Weights of a small mixture-of-experts language model, trained from scratch on English Wikipedia.
Size: 8 layers, width 224, 37.2M parameters.
Experts: 40 experts in each of 8 layers, 144 dReLU neurons an expert, 2 picks a token, a softmax router.
Training: a variant of Muon for the experts, 509M tokens, 5598 steps.
Below are experts of layer 5 (counted from 0) of a mixture-of-experts language model. Rows are named down (a neuron's output weights, with its number) and show model dimensions 0-223. Each number is 50 + 10 x the weight over its row's rms, rounded and kept within 0 to 99.
Before each expert's rows: a language model's description of what the expert responds to. This comes from a sample of Wikipedia text that the model never trained on.

# expert 15
What it handles: Closing parentheses, heading equals signs and line breaks ending titles, infobox place names or dates: (Canada), (1923–2021), ==Early years==.
down1:63 60 62 47 50 46 35 71 61 34 41 39 58 26 42 66 57 45 60 52 37 39 39 40 66 38 63 27 52 53 44 44 59 53 40 43 49 53 38 54 46 64 64 60 57 53 63 59 69 22 35 43 58 61 55 45 54 61 62 50 42 43 48 49 60 45 56 41 53 48 47 43 50 44 51 37 36 44 47 56 42 59 51 52 36 52 52 35 49 47 56 50 32 43 45 39 54 43 51 38 50 65 46 34 48 52 60 58 36 60 40 49 72 55 47 52 40 59 40 59 41 41 49 60 54 61 49 67 42 43 67 69 38 53 69 38 35 49 50 47 45 30 56 70 46 43 45 52 54 46 50 49 56 28 58 34 59 59 53 48 62 60 48 76 55 45 49 63 48 57 48 58 58 55 41 38 60 54 64 50 64 57 42 50 55 51 48 53 63 45 79 47 44 48 53 31 50 71 65 44 58 41 63 54 49 52 53 46 43 45 68 47 60 45 49 45 33 58 55 50 59 63 60 43
down2:44 42 50 36 35 69 40 65 38 41 57 53 64 49 51 55 55 60 54 53 54 50 58 32 45 38 56 54 56 78 42 63 46 66 56 54 51 36 50 53 35 49 31 66 29 33 62 44 64 43 52 64 37 48 37 59 39 51 71 62 40 50 49 38 56 50 47 38 35 39 56 42 53 49 56 46 59 61 67 34 48 39 40 54 46 48 63 47 41 36 50 58 46 54 51 58 46 41 45 55 53 44 57 50 71 40 51 47 42 64 62 53 45 54 50 44 45 59 45 54 45 41 49 45 28 62 59 47 58 44 52 44 61 38 35 44 65 46 48 40 55 53 50 49 50 59 49 49 37 23 53 54 67 53 40 51 49 53 58 43 60 47 39 47 79 42 58 46 46 41 56 59 53 50 53 59 47 58 27 47 60 57 46 68 55 50 42 46 65 32 49 65 58 40 55 48 33 60 60 45 46 64 41 35 33 33 54 40 64 45 47 37 67 40 42 61 30 36 51 47 44 57 49 73
down3:50 51 53 57 53 36 49 44 46 51 64 42 50 42 62 54 41 46 46 46 25 62 61 46 57 54 50 48 59 46 58 62 43 43 43 36 69 50 47 34 48 56 50 40 42 29 49 46 59 39 49 64 58 64 37 63 61 57 65 29 44 67 37 36 52 63 46 42 56 31 58 53 45 30 57 51 55 38 54 68 68 59 56 34 44 51 66 59 38 67 54 60 40 44 46 49 63 56 59 33 58 24 51 36 67 42 51 45 56 46 48 62 62 35 75 56 42 51 57 53 56 55 62 58 57 43 62 52 46 64 55 59 40 55 32 54 36 43 55 80 49 52 22 52 65 59 48 41 57 37 41 53 35 51 53 54 54 54 47 55 48 46 66 55 59 68 53 51 62 57 62 48 55 56 50 39 56 33 48 54 50 49 43 39 43 45 53 50 58 43 55 63 59 43 63 67 39 42 55 44 38 43 52 47 33 51 49 29 43 53 62 45 31 47 52 65 48 60 48 38 43 45 57 48
down4:64 39 46 63 55 60 65 49 50 33 54 55 46 47 57 62 63 48 28 45 47 48 37 61 44 39 50 56 56 61 60 52 55 41 56 73 55 14 34 37 49 42 34 28 45 46 48 57 48 39 46 54 49 56 39 45 58 48 56 55 61 41 58 59 35 45 60 48 46 67 44 58 58 46 47 45 36 34 47 45 57 49 46 42 51 57 44 36 50 55 44 31 53 35 51 53 70 59 47 49 50 50 41 55 53 62 65 62 42 54 64 61 46 47 52 57 55 35 46 53 50 35 54 51 22 38 46 50 46 47 56 43 44 61 59 45 56 40 50 44 58 43 57 63 55 46 57 38 58 45 62 63 56 63 50 69 43 53 50 58 30 51 54 52 43 58 56 59 71 51 44 46 48 50 74 52 44 52 52 63 39 42 63 53 67 54 39 41 42 58 54 55 60 69 67 45 34 73 53 49 61 41 46 68 31 81 54 43 49 50 45 57 29 35 46 60 54 40 49 49 52 38 51 33
down5:62 46 65 56 39 35 50 48 30 56 57 52 54 56 58 47 60 56 62 63 58 47 52 57 53 52 33 53 50 50 31 64 34 41 55 81 50 45 48 40 35 32 67 55 53 56 44 64 46 54 45 64 52 59 21 70 51 32 35 58 50 47 50 41 44 52 37 51 42 58 47 58 52 36 45 53 44 54 47 29 48 48 48 50 40 45 54 62 64 51 59 47 52 57 56 40 50 38 52 58 40 59 63 38 42 64 41 42 59 48 67 58 46 41 49 51 51 48 46 42 41 46 50 39 56 60 55 59 45 58 51 39 64 60 61 47 51 53 46 33 40 46 61 33 48 44 46 52 39 49 50 56 48 54 35 43 36 55 35 45 58 37 70 69 58 57 46 51 62 55 63 50 61 31 58 40 46 57 56 71 66 57 27 60 42 42 35 52 37 47 48 40 47 64 50 69 54 42 63 53 57 55 42 60 42 33 57 56 67 65 47 55 45 35 60 43 60 42 49 44 80 49 46 68
down6:56 48 36 50 51 43 52 54 46 45 50 65 61 54 26 52 55 55 48 38 47 52 38 44 42 54 35 57 58 49 36 28 49 61 46 55 52 48 51 47 61 59 55 55 39 44 54 49 52 44 46 67 40 43 64 48 57 62 59 53 50 50 50 49 42 68 58 18 58 57 49 56 60 62 51 46 51 45 56 56 62 49 54 46 51 65 68 44 48 63 54 38 65 45 33 68 52 56 50 60 54 70 62 57 56 53 46 57 45 44 28 44 29 59 58 50 51 64 40 52 49 21 63 59 45 72 51 64 54 42 28 44 51 52 54 63 56 51 48 36 60 37 56 43 51 65 47 65 54 51 37 62 72 48 53 47 55 66 28 56 50 34 61 53 64 38 61 56 44 39 65 51 38 61 36 56 51 36 47 54 52 57 62 46 57 56 24 41 53 60 55 68 34 41 52 57 68 32 50 58 45 44 45 53 38 44 49 48 43 46 52 49 26 62 32 55 42 63 57 39 45 57 57 49
down7:46 66 36 32 52 47 51 54 47 72 41 67 29 38 42 53 66 51 36 45 55 38 51 59 71 40 52 56 37 41 45 54 48 37 31 47 53 46 52 63 54 56 38 62 49 46 46 40 57 39 36 51 47 52 53 68 69 37 45 67 46 50 54 64 59 56 54 42 64 49 46 49 49 50 38 60 22 51 43 65 65 40 48 43 56 43 61 71 52 44 63 47 44 51 28 59 57 60 37 50 35 33 69 68 61 42 48 49 54 41 52 47 55 30 57 45 54 42 49 58 53 41 50 42 37 58 47 46 40 40 50 58 47 57 38 43 36 60 44 60 48 53 67 57 53 49 46 39 66 49 40 58 48 55 47 50 65 49 56 41 56 63 53 46 61 40 51 67 48 50 50 76 49 55 48 46 42 50 48 57 41 33 46 24 42 64 39 61 30 59 61 60 57 50 49 60 43 45 64 34 60 47 55 36 31 46 38 65 47 43 61 41 65 31 51 39 46 58 56 48 53 55 44 55
down8:60 50 53 40 51 52 40 51 63 43 58 55 41 46 44 27 56 62 40 56 56 46 45 39 51 57 47 55 38 48 67 33 56 47 56 48 59 46 57 56 62 53 29 63 50 39 43 39 47 47 45 30 54 35 39 73 39 48 43 63 59 60 45 61 57 43 46 43 44 46 42 54 23 58 59 47 39 54 51 54 54 51 51 47 45 39 66 46 59 76 46 60 53 63 43 61 37 58 41 47 51 40 59 47 49 36 27 62 52 36 51 55 51 58 73 61 59 59 51 56 38 62 51 48 59 27 47 71 50 60 52 53 60 56 60 43 71 57 40 48 54 41 58 43 72 58 42 49 52 51 62 59 42 58 57 49 48 50 48 55 43 56 65 65 36 49 56 61 55 50 51 62 49 51 57 52 49 49 57 50 62 54 64 49 54 50 61 47 46 30 66 43 44 46 61 49 37 46 49 34 61 57 52 48 45 43 64 31 41 45 48 53 39 20 40 46 50 56 58 34 42 61 37 10
down9:38 47 52 48 34 56 50 44 46 47 68 64 51 67 57 38 51 51 53 60 41 41 41 43 53 60 59 44 59 57 48 46 57 40 60 33 44 41 51 55 68 60 53 57 53 43 55 70 64 47 38 51 50 48 52 64 43 43 46 43 64 59 33 26 40 43 59 49 43 45 44 57 47 62 54 43 47 30 56 42 49 27 59 39 46 54 38 49 41 62 56 59 55 41 55 42 49 58 57 32 51 56 72 48 60 68 57 51 40 62 58 56 34 57 47 55 66 53 60 48 54 41 40 72 39 49 52 57 60 44 52 50 49 62 63 54 33 42 42 59 33 57 54 40 36 46 49 47 48 68 32 49 40 32 57 57 46 49 62 45 46 61 57 47 72 34 26 48 50 57 54 74 44 43 25 65 61 43 69 43 47 45 48 60 52 40 45 49 51 32 39 54 63 41 34 72 45 57 57 51 31 35 61 46 54 50 45 42 47 30 47 51 39 68 64 48 50 43 51 52 51 45 51 70

# expert 10
What it handles: Row-opening pipes, list dashes and field labels in infoboxes and tables, such as Coordinates, Height:, Language:, plus ″N in coordinates and (aged.
down2:56 59 68 37 49 56 52 52 50 38 58 40 49 37 51 47 42 54 46 56 51 53 43 61 59 56 46 61 62 60 49 43 69 49 44 42 58 57 52 62 55 36 49 35 37 40 32 53 58 49 62 33 50 54 49 51 49 53 57 55 49 75 35 55 45 53 48 47 73 54 37 70 45 59 50 37 38 53 52 55 51 31 45 37 61 53 74 56 53 60 31 44 50 58 51 52 57 52 46 54 49 40 38 56 46 74 57 40 31 25 44 56 46 42 52 50 47 52 45 47 63 54 54 52 61 55 51 34 55 21 56 42 56 29 57 45 48 55 39 69 50 49 40 47 45 55 41 47 54 49 59 65 53 67 35 50 37 61 53 50 54 37 47 43 76 68 42 45 41 28 48 38 57 44 49 72 42 36 30 50 45 58 43 47 52 55 40 50 59 53 59 43 50 63 74 48 43 48 44 50 58 36 55 34 38 35 53 35 48 38 32 41 46 40 57 48 39 62 56 66 52 36 62 56
down3:45 43 37 61 61 49 45 47 28 60 48 46 41 65 66 62 64 68 43 35 53 51 37 62 45 51 29 42 45 57 54 48 49 38 55 50 58 43 59 69 51 43 43 52 30 59 44 42 49 57 29 56 62 56 54 38 41 67 40 62 66 36 46 45 47 28 42 55 58 53 44 66 35 47 50 53 50 50 42 57 57 64 52 44 64 67 52 59 37 51 49 48 65 58 48 24 65 50 49 65 54 59 61 51 36 47 57 37 42 44 66 35 50 40 45 54 40 42 57 42 55 52 38 41 58 70 37 41 35 18 48 39 68 58 41 45 58 53 62 50 50 52 42 53 45 61 54 37 48 49 44 42 43 47 54 42 42 45 52 45 53 57 59 60 53 50 50 34 65 51 51 45 38 31 39 61 53 46 50 53 58 53 48 67 58 46 62 72 68 38 43 54 39 28 45 36 48 49 63 49 64 49 49 51 41 47 43 59 36 34 74 54 46 62 62 51 49 39 45 38 44 44 44 46
down4:54 39 52 43 56 34 41 60 38 56 46 46 54 71 40 60 36 51 41 39 46 66 41 39 46 44 50 48 44 30 48 45 50 50 46 50 56 51 41 39 49 42 50 47 75 50 38 34 53 31 52 42 65 58 38 62 56 47 60 52 31 41 58 57 51 51 64 51 54 66 42 52 48 49 63 48 19 53 47 62 59 57 36 51 27 52 49 46 48 58 47 46 48 47 57 41 60 45 57 57 50 62 57 32 48 52 46 51 48 51 44 22 40 35 58 57 53 61 45 42 45 75 48 48 61 54 54 82 39 50 53 52 38 46 49 41 43 57 34 42 71 33 34 56 44 52 34 45 53 50 54 39 43 63 72 39 51 62 46 45 53 33 53 48 49 60 36 41 53 50 62 51 38 58 39 43 69 54 55 21 38 59 56 51 32 47 64 46 46 46 42 45 47 34 46 40 55 57 49 38 57 48 46 63 48 57 40 30 54 40 62 47 42 68 49 40 63 45 57 64 57 56 57 44
down5:59 50 58 52 53 44 47 64 36 53 59 46 57 43 53 49 59 37 67 76 56 37 57 59 31 44 63 66 44 62 44 51 59 58 65 48 50 54 47 48 56 41 70 48 52 46 24 52 61 49 64 62 52 38 48 56 45 50 83 53 56 44 54 37 63 48 46 57 61 36 47 38 49 49 61 40 70 30 46 44 52 62 66 42 48 53 60 46 35 45 63 59 30 45 41 40 41 67 45 46 47 49 37 51 47 62 52 57 47 45 40 43 62 30 56 48 61 36 51 58 39 47 55 47 49 44 42 45 53 31 35 51 65 61 58 58 59 60 65 50 39 52 54 63 51 37 31 37 48 60 44 56 49 52 43 52 50 46 66 38 52 52 65 56 61 51 45 43 45 58 51 57 33 45 39 53 58 47 58 60 55 43 46 54 47 30 56 49 46 50 45 53 62 44 47 32 62 62 61 63 42 30 58 50 33 17 61 54 51 58 49 55 51 24 50 52 52 49 60 53 42 45 68 39
down6:58 33 47 58 61 62 34 50 51 50 57 38 52 63 43 26 45 32 54 33 70 40 62 49 35 56 70 52 51 59 60 41 48 49 45 52 41 45 31 63 46 42 55 53 47 48 42 46 70 27 47 45 55 50 47 56 65 44 46 49 80 67 56 50 48 49 41 58 55 47 61 52 50 54 31 47 48 73 58 52 40 52 57 56 69 53 41 65 58 54 68 48 57 44 54 56 54 43 40 60 66 57 37 41 46 65 47 50 52 57 46 49 43 60 63 51 59 47 47 55 53 59 38 54 58 34 56 47 54 31 59 62 37 54 45 55 50 47 42 33 45 56 51 45 60 42 42 25 63 46 50 32 54 49 39 42 35 43 61 66 50 60 52 46 45 58 42 68 53 44 57 42 36 50 39 49 58 67 54 57 49 54 64 57 51 68 57 37 45 51 54 51 39 44 39 40 59 44 44 54 47 47 51 46 44 35 44 52 43 50 72 72 67 57 51 67 73 53 38 58 59 31 68 54
down7:43 72 46 42 69 48 65 66 48 63 58 61 55 45 37 41 49 46 51 59 58 59 46 47 37 55 38 44 47 39 51 47 47 44 70 68 36 55 58 40 69 35 45 51 52 61 54 47 59 47 46 40 48 35 52 40 44 55 73 49 58 31 47 55 44 64 60 17 52 52 47 56 49 42 49 46 61 60 69 67 59 57 47 55 52 62 48 55 32 49 54 61 67 38 61 44 19 31 51 58 46 58 43 60 48 60 59 44 50 48 58 64 66 52 68 45 29 23 45 51 41 58 46 42 52 51 51 57 62 60 46 48 59 56 66 59 33 41 54 60 51 58 51 55 71 59 37 59 49 53 52 58 51 56 39 49 50 68 50 68 40 57 45 56 40 58 47 46 38 61 53 58 48 47 44 44 51 58 57 20 57 42 45 38 60 47 58 52 52 58 52 47 39 49 42 24 69 54 47 52 38 37 51 52 48 55 55 49 58 44 55 37 63 58 52 55 50 33 51 59 52 55 59 58
down8:52 68 43 60 56 47 50 61 52 52 49 53 32 43 68 39 67 55 53 58 46 47 54 50 48 52 52 45 48 31 39 55 52 57 57 52 68 59 50 57 40 42 58 64 45 45 48 49 61 37 45 37 52 40 49 43 40 64 53 49 25 66 45 59 49 47 45 55 60 34 59 44 42 38 60 26 55 46 62 34 34 64 48 62 45 28 53 47 44 28 50 56 59 37 84 60 69 59 54 45 54 68 53 36 43 49 50 47 55 52 54 51 44 45 58 45 41 32 55 62 31 53 54 59 39 48 47 49 49 48 59 54 65 28 62 46 34 47 44 42 38 50 45 39 48 31 47 54 64 50 57 51 53 66 54 36 39 51 45 45 56 68 45 49 52 62 47 58 42 56 60 48 43 46 50 51 44 44 46 70 42 33 53 35 40 39 65 44 72 53 76 41 52 40 59 58 58 68 43 41 56 44 46 54 46 55 61 31 65 59 69 43 60 57 46 54 52 33 38 52 59 62 47 54
down9:56 54 61 41 45 55 50 51 73 48 50 50 54 67 47 52 59 50 51 41 55 43 63 51 49 50 52 66 48 53 48 60 49 52 54 66 43 56 52 52 44 38 48 47 53 57 60 63 50 47 61 46 51 51 59 25 51 48 47 42 07 38 61 57 41 50 39 28 53 47 47 40 61 53 54 51 52 56 46 62 42 37 54 41 43 46 40 55 44 61 60 64 46 46 70 49 53 46 56 45 45 56 42 78 58 53 41 59 57 53 54 63 34 62 45 43 50 51 48 69 53 48 48 42 56 70 57 42 56 41 56 43 67 49 30 59 38 47 63 54 52 52 40 58 51 55 57 55 28 56 64 56 47 44 60 32 61 58 25 70 45 69 42 35 65 49 62 44 67 55 35 38 52 43 33 59 65 44 52 58 30 56 55 47 55 59 65 60 46 58 36 65 59 78 46 50 64 55 44 50 58 41 38 40 67 57 53 49 56 40 47 68 48 50 53 51 39 37 53 43 72 43 52 52
down10:56 43 56 46 46 37 48 52 52 49 44 51 50 56 43 45 51 47 49 53 52 50 48 49 45 39 53 47 46 40 33 58 52 22 49 57 47 49 51 53 49 41 49 49 34 38 54 52 42 84 55 60 48 54 55 63 47 36 52 47 98 46 55 52 59 47 44 53 44 45 51 46 40 49 52 53 59 43 40 47 44 46 47 46 68 57 52 54 45 45 41 45 46 54 61 68 35 47 58 46 53 58 41 45 52 20 37 55 58 39 51 45 50 49 54 45 54 46 74 36 54 53 57 37 51 34 65 68 53 53 46 57 47 50 63 39 41 46 51 49 39 46 51 48 54 30 47 53 44 69 55 39 62 54 41 38 30 51 39 61 37 56 54 57 38 51 45 48 60 46 42 51 36 56 40 59 47 58 55 50 36 43 43 57 46 43 65 62 66 52 53 41 50 98 51 45 67 57 53 42 48 36 55 56 27 34 55 59 51 38 32 62 43 36 57 54 65 55 39 60 56 63 50 43

# expert 6
What it handles: Line breaks before headings, paragraphs and table divider rows, and dashes starting infobox lines in film credits such as Edited by, Music by.
down3:40 49 51 41 57 26 54 36 76 56 44 54 58 50 65 53 41 51 56 61 71 47 46 55 52 50 32 54 49 28 56 55 55 38 64 48 61 52 49 33 54 49 57 55 41 47 53 34 58 38 41 36 52 38 57 49 51 35 43 44 64 61 50 56 49 54 53 59 43 48 44 54 40 50 48 41 38 37 38 61 33 62 48 68 57 46 44 57 46 52 54 54 45 32 45 39 45 43 62 38 46 84 52 39 59 55 56 54 36 55 47 58 34 39 57 48 58 33 55 50 72 42 25 51 75 60 73 54 32 24 58 46 51 49 63 45 52 61 66 48 53 79 59 42 50 42 49 54 47 45 55 46 47 48 36 39 67 48 47 41 66 58 39 59 55 36 49 48 54 54 54 57 44 45 59 53 39 38 51 58 47 58 50 58 57 57 60 75 56 38 67 60 70 58 46 38 56 50 42 44 55 52 47 50 49 63 62 50 35 33 47 49 53 52 56 54 57 44 54 51 56 41 46 53
down4:60 43 49 49 35 30 41 57 59 48 56 50 55 42 39 48 54 43 40 55 54 66 52 65 61 54 45 49 47 35 51 57 59 25 36 39 36 40 63 74 35 68 49 32 64 41 47 51 47 54 36 43 36 42 56 31 64 48 45 58 41 45 54 55 56 36 38 47 47 71 54 56 55 46 45 59 45 51 72 26 59 60 43 36 52 56 45 47 55 49 59 46 37 38 68 48 35 47 49 73 61 54 62 56 49 46 56 53 41 49 58 57 52 49 68 49 67 47 55 59 57 44 42 62 41 53 39 31 39 40 47 47 45 32 36 63 86 49 55 49 56 65 43 56 73 59 35 40 61 53 45 68 53 42 42 61 58 57 55 51 49 52 53 36 46 38 45 53 47 54 50 53 58 49 66 39 59 45 61 56 65 57 51 48 44 49 38 49 58 47 43 38 58 34 58 44 48 40 38 73 62 56 34 46 53 55 55 48 50 62 30 51 48 64 47 55 42 46 43 43 44 42 44 48
down5:56 59 58 56 46 58 69 53 28 46 53 52 32 40 62 29 51 44 51 44 56 51 57 58 40 44 46 54 60 41 53 45 62 51 60 44 57 65 56 58 59 57 62 51 52 45 33 60 62 38 46 41 37 54 45 54 57 37 47 45 46 47 59 55 47 49 31 40 55 39 54 57 52 27 60 45 50 60 58 56 38 42 55 44 35 54 53 46 51 48 42 48 40 34 58 50 36 43 71 49 64 51 31 43 31 44 70 40 37 50 43 63 61 49 59 51 52 50 58 55 58 67 63 52 40 48 43 35 49 62 61 36 53 56 47 56 43 52 50 54 60 41 40 54 53 51 60 35 36 32 41 49 41 68 64 67 48 80 62 43 37 60 47 55 54 69 51 49 53 59 60 70 40 47 38 55 58 51 57 66 61 59 65 35 61 37 50 37 55 42 61 56 47 63 17 47 33 42 43 49 48 47 54 46 46 58 61 33 47 67 63 53 57 51 46 66 52 58 35 53 53 63 56 60
down6:44 66 41 54 60 48 36 47 46 47 29 63 51 51 54 44 52 57 56 64 45 42 50 37 57 44 57 58 61 36 51 39 46 59 53 42 51 53 65 61 49 47 49 29 36 45 56 45 52 49 40 44 55 58 57 63 55 59 64 47 50 60 30 37 78 62 37 55 37 39 61 38 58 42 41 55 64 41 52 54 55 37 40 30 65 55 42 52 49 62 41 53 63 59 41 51 41 62 31 48 48 43 73 43 74 54 40 56 51 44 43 63 41 57 53 57 57 37 34 38 37 51 55 69 54 55 61 57 57 37 70 43 58 48 56 52 36 59 57 59 50 53 56 35 62 66 42 38 35 55 46 59 54 61 63 52 37 35 44 46 38 30 62 42 46 66 55 47 39 44 55 38 43 57 47 48 41 58 55 50 34 57 41 45 38 45 62 36 51 58 38 61 33 49 36 30 58 41 52 59 40 57 44 61 54 54 65 32 58 64 69 58 54 31 52 62 42 38 54 49 38 50 60 42
down7:59 61 41 56 59 40 35 42 25 40 62 53 58 40 50 46 58 42 45 48 48 45 47 52 46 36 64 65 57 49 70 50 45 62 34 36 61 41 47 53 48 52 22 59 54 52 51 52 59 44 53 59 55 59 53 57 54 61 46 45 55 50 52 40 59 73 36 48 50 47 49 48 43 46 46 48 51 54 47 50 30 41 37 27 43 56 44 64 53 62 55 61 60 50 49 39 42 59 46 51 62 51 37 65 47 39 58 69 74 48 49 32 45 62 54 56 41 44 58 54 37 33 56 41 50 47 48 60 61 12 48 62 43 55 46 41 35 48 48 49 42 36 58 50 56 54 34 43 43 38 48 60 41 57 39 51 31 66 54 54 68 52 53 62 37 44 44 31 72 42 56 46 54 59 36 52 46 53 45 50 38 35 49 40 54 46 49 38 40 60 62 51 18 36 45 59 44 55 65 45 47 45 54 38 48 50 51 70 53 62 58 43 60 53 63 31 56 47 51 66 36 45 48 53
down8:53 45 53 52 37 34 42 60 48 71 70 41 30 57 44 40 40 54 50 58 42 63 49 69 54 51 46 58 42 63 41 51 40 52 51 54 64 47 47 45 45 44 67 64 36 47 47 55 46 49 54 49 42 43 63 62 80 52 53 51 51 49 41 61 56 57 34 53 40 38 60 54 61 33 46 58 31 68 40 40 51 60 59 63 45 41 37 69 55 44 66 43 26 61 52 61 42 66 48 46 64 34 54 68 41 44 51 65 62 45 53 44 35 43 56 42 43 61 47 44 65 51 50 62 46 74 43 35 43 36 39 66 48 57 51 36 65 26 55 42 51 69 51 39 37 57 53 41 38 38 52 59 60 54 60 59 52 44 54 29 48 44 72 60 58 46 69 47 46 44 46 50 39 59 57 47 38 39 46 55 41 59 36 43 38 51 53 59 51 57 64 49 51 51 51 54 48 48 54 49 52 58 49 29 51 50 48 48 29 53 54 40 50 53 66 36 32 56 49 43 60 46 47 53
down9:64 59 45 56 67 42 52 58 40 58 29 56 56 54 49 54 46 54 57 55 41 49 65 54 42 65 52 62 65 55 59 34 25 40 50 56 36 40 51 58 55 38 35 45 35 41 34 53 55 60 44 47 55 35 53 48 33 65 38 56 54 48 49 36 36 63 38 43 29 49 54 49 41 42 42 58 44 70 45 49 60 29 44 51 54 53 67 58 65 38 58 35 44 59 44 54 46 61 61 49 50 48 52 52 56 45 53 58 49 53 51 44 49 69 39 57 59 48 50 44 58 69 64 53 48 41 56 35 40 37 58 59 47 67 35 41 48 48 43 37 56 58 49 53 63 45 31 21 49 34 43 48 41 51 65 49 70 56 59 46 43 19 52 49 41 52 59 50 46 47 57 38 49 60 39 48 64 30 56 54 36 42 38 50 44 55 68 35 57 42 47 52 32 61 59 46 46 42 37 51 64 49 60 60 59 63 52 58 30 34 54 57 63 49 55 63 60 49 39 57 46 49 68 56
down10:26 60 34 51 57 42 60 47 64 51 65 40 48 62 48 38 62 66 45 52 58 36 46 54 51 41 69 29 52 60 56 70 66 64 32 44 42 61 55 59 58 61 43 40 48 47 46 55 42 48 55 55 51 44 52 48 40 48 51 51 62 55 35 52 36 56 48 40 53 54 49 66 44 64 47 49 64 58 56 32 46 48 60 38 50 59 60 68 55 50 56 62 60 38 56 61 25 46 53 43 54 64 41 46 65 58 43 38 45 47 42 53 60 56 40 63 63 57 61 65 54 39 35 62 63 47 66 63 55 23 67 36 55 39 49 62 50 62 57 59 55 34 48 40 48 59 51 49 54 41 39 40 52 68 37 56 50 36 54 44 28 66 54 47 75 50 37 58 45 59 57 56 42 32 30 46 57 63 40 58 44 48 46 54 46 48 51 52 60 45 54 56 50 50 49 40 42 49 63 37 64 55 45 61 41 57 37 59 46 30 42 34 50 43 39 53 62 48 65 55 59 52 58 60
down11:48 41 45 49 48 77 42 41 47 55 57 66 54 55 51 44 46 44 53 48 54 37 54 52 54 50 61 50 45 53 31 55 54 41 63 58 63 55 50 78 48 47 54 56 59 45 62 44 59 48 47 30 35 48 44 37 32 50 42 63 58 34 51 47 58 34 49 56 57 35 48 40 42 54 33 53 59 43 54 54 28 53 56 50 57 66 53 52 63 51 46 55 35 59 44 68 35 58 54 52 53 64 58 51 51 51 61 68 57 36 45 60 26 51 48 66 50 58 63 28 57 55 49 39 52 31 50 55 62 43 51 36 50 52 44 25 64 54 65 50 41 58 66 57 48 41 59 51 55 43 65 65 44 51 61 40 53 41 42 50 48 43 46 59 47 48 52 43 70 55 60 32 49 59 34 59 54 61 36 39 38 67 56 40 40 56 58 53 57 66 33 52 68 53 51 53 70 46 30 65 68 44 46 30 51 45 52 48 65 55 61 61 54 46 52 52 53 34 55 36 63 32 38 51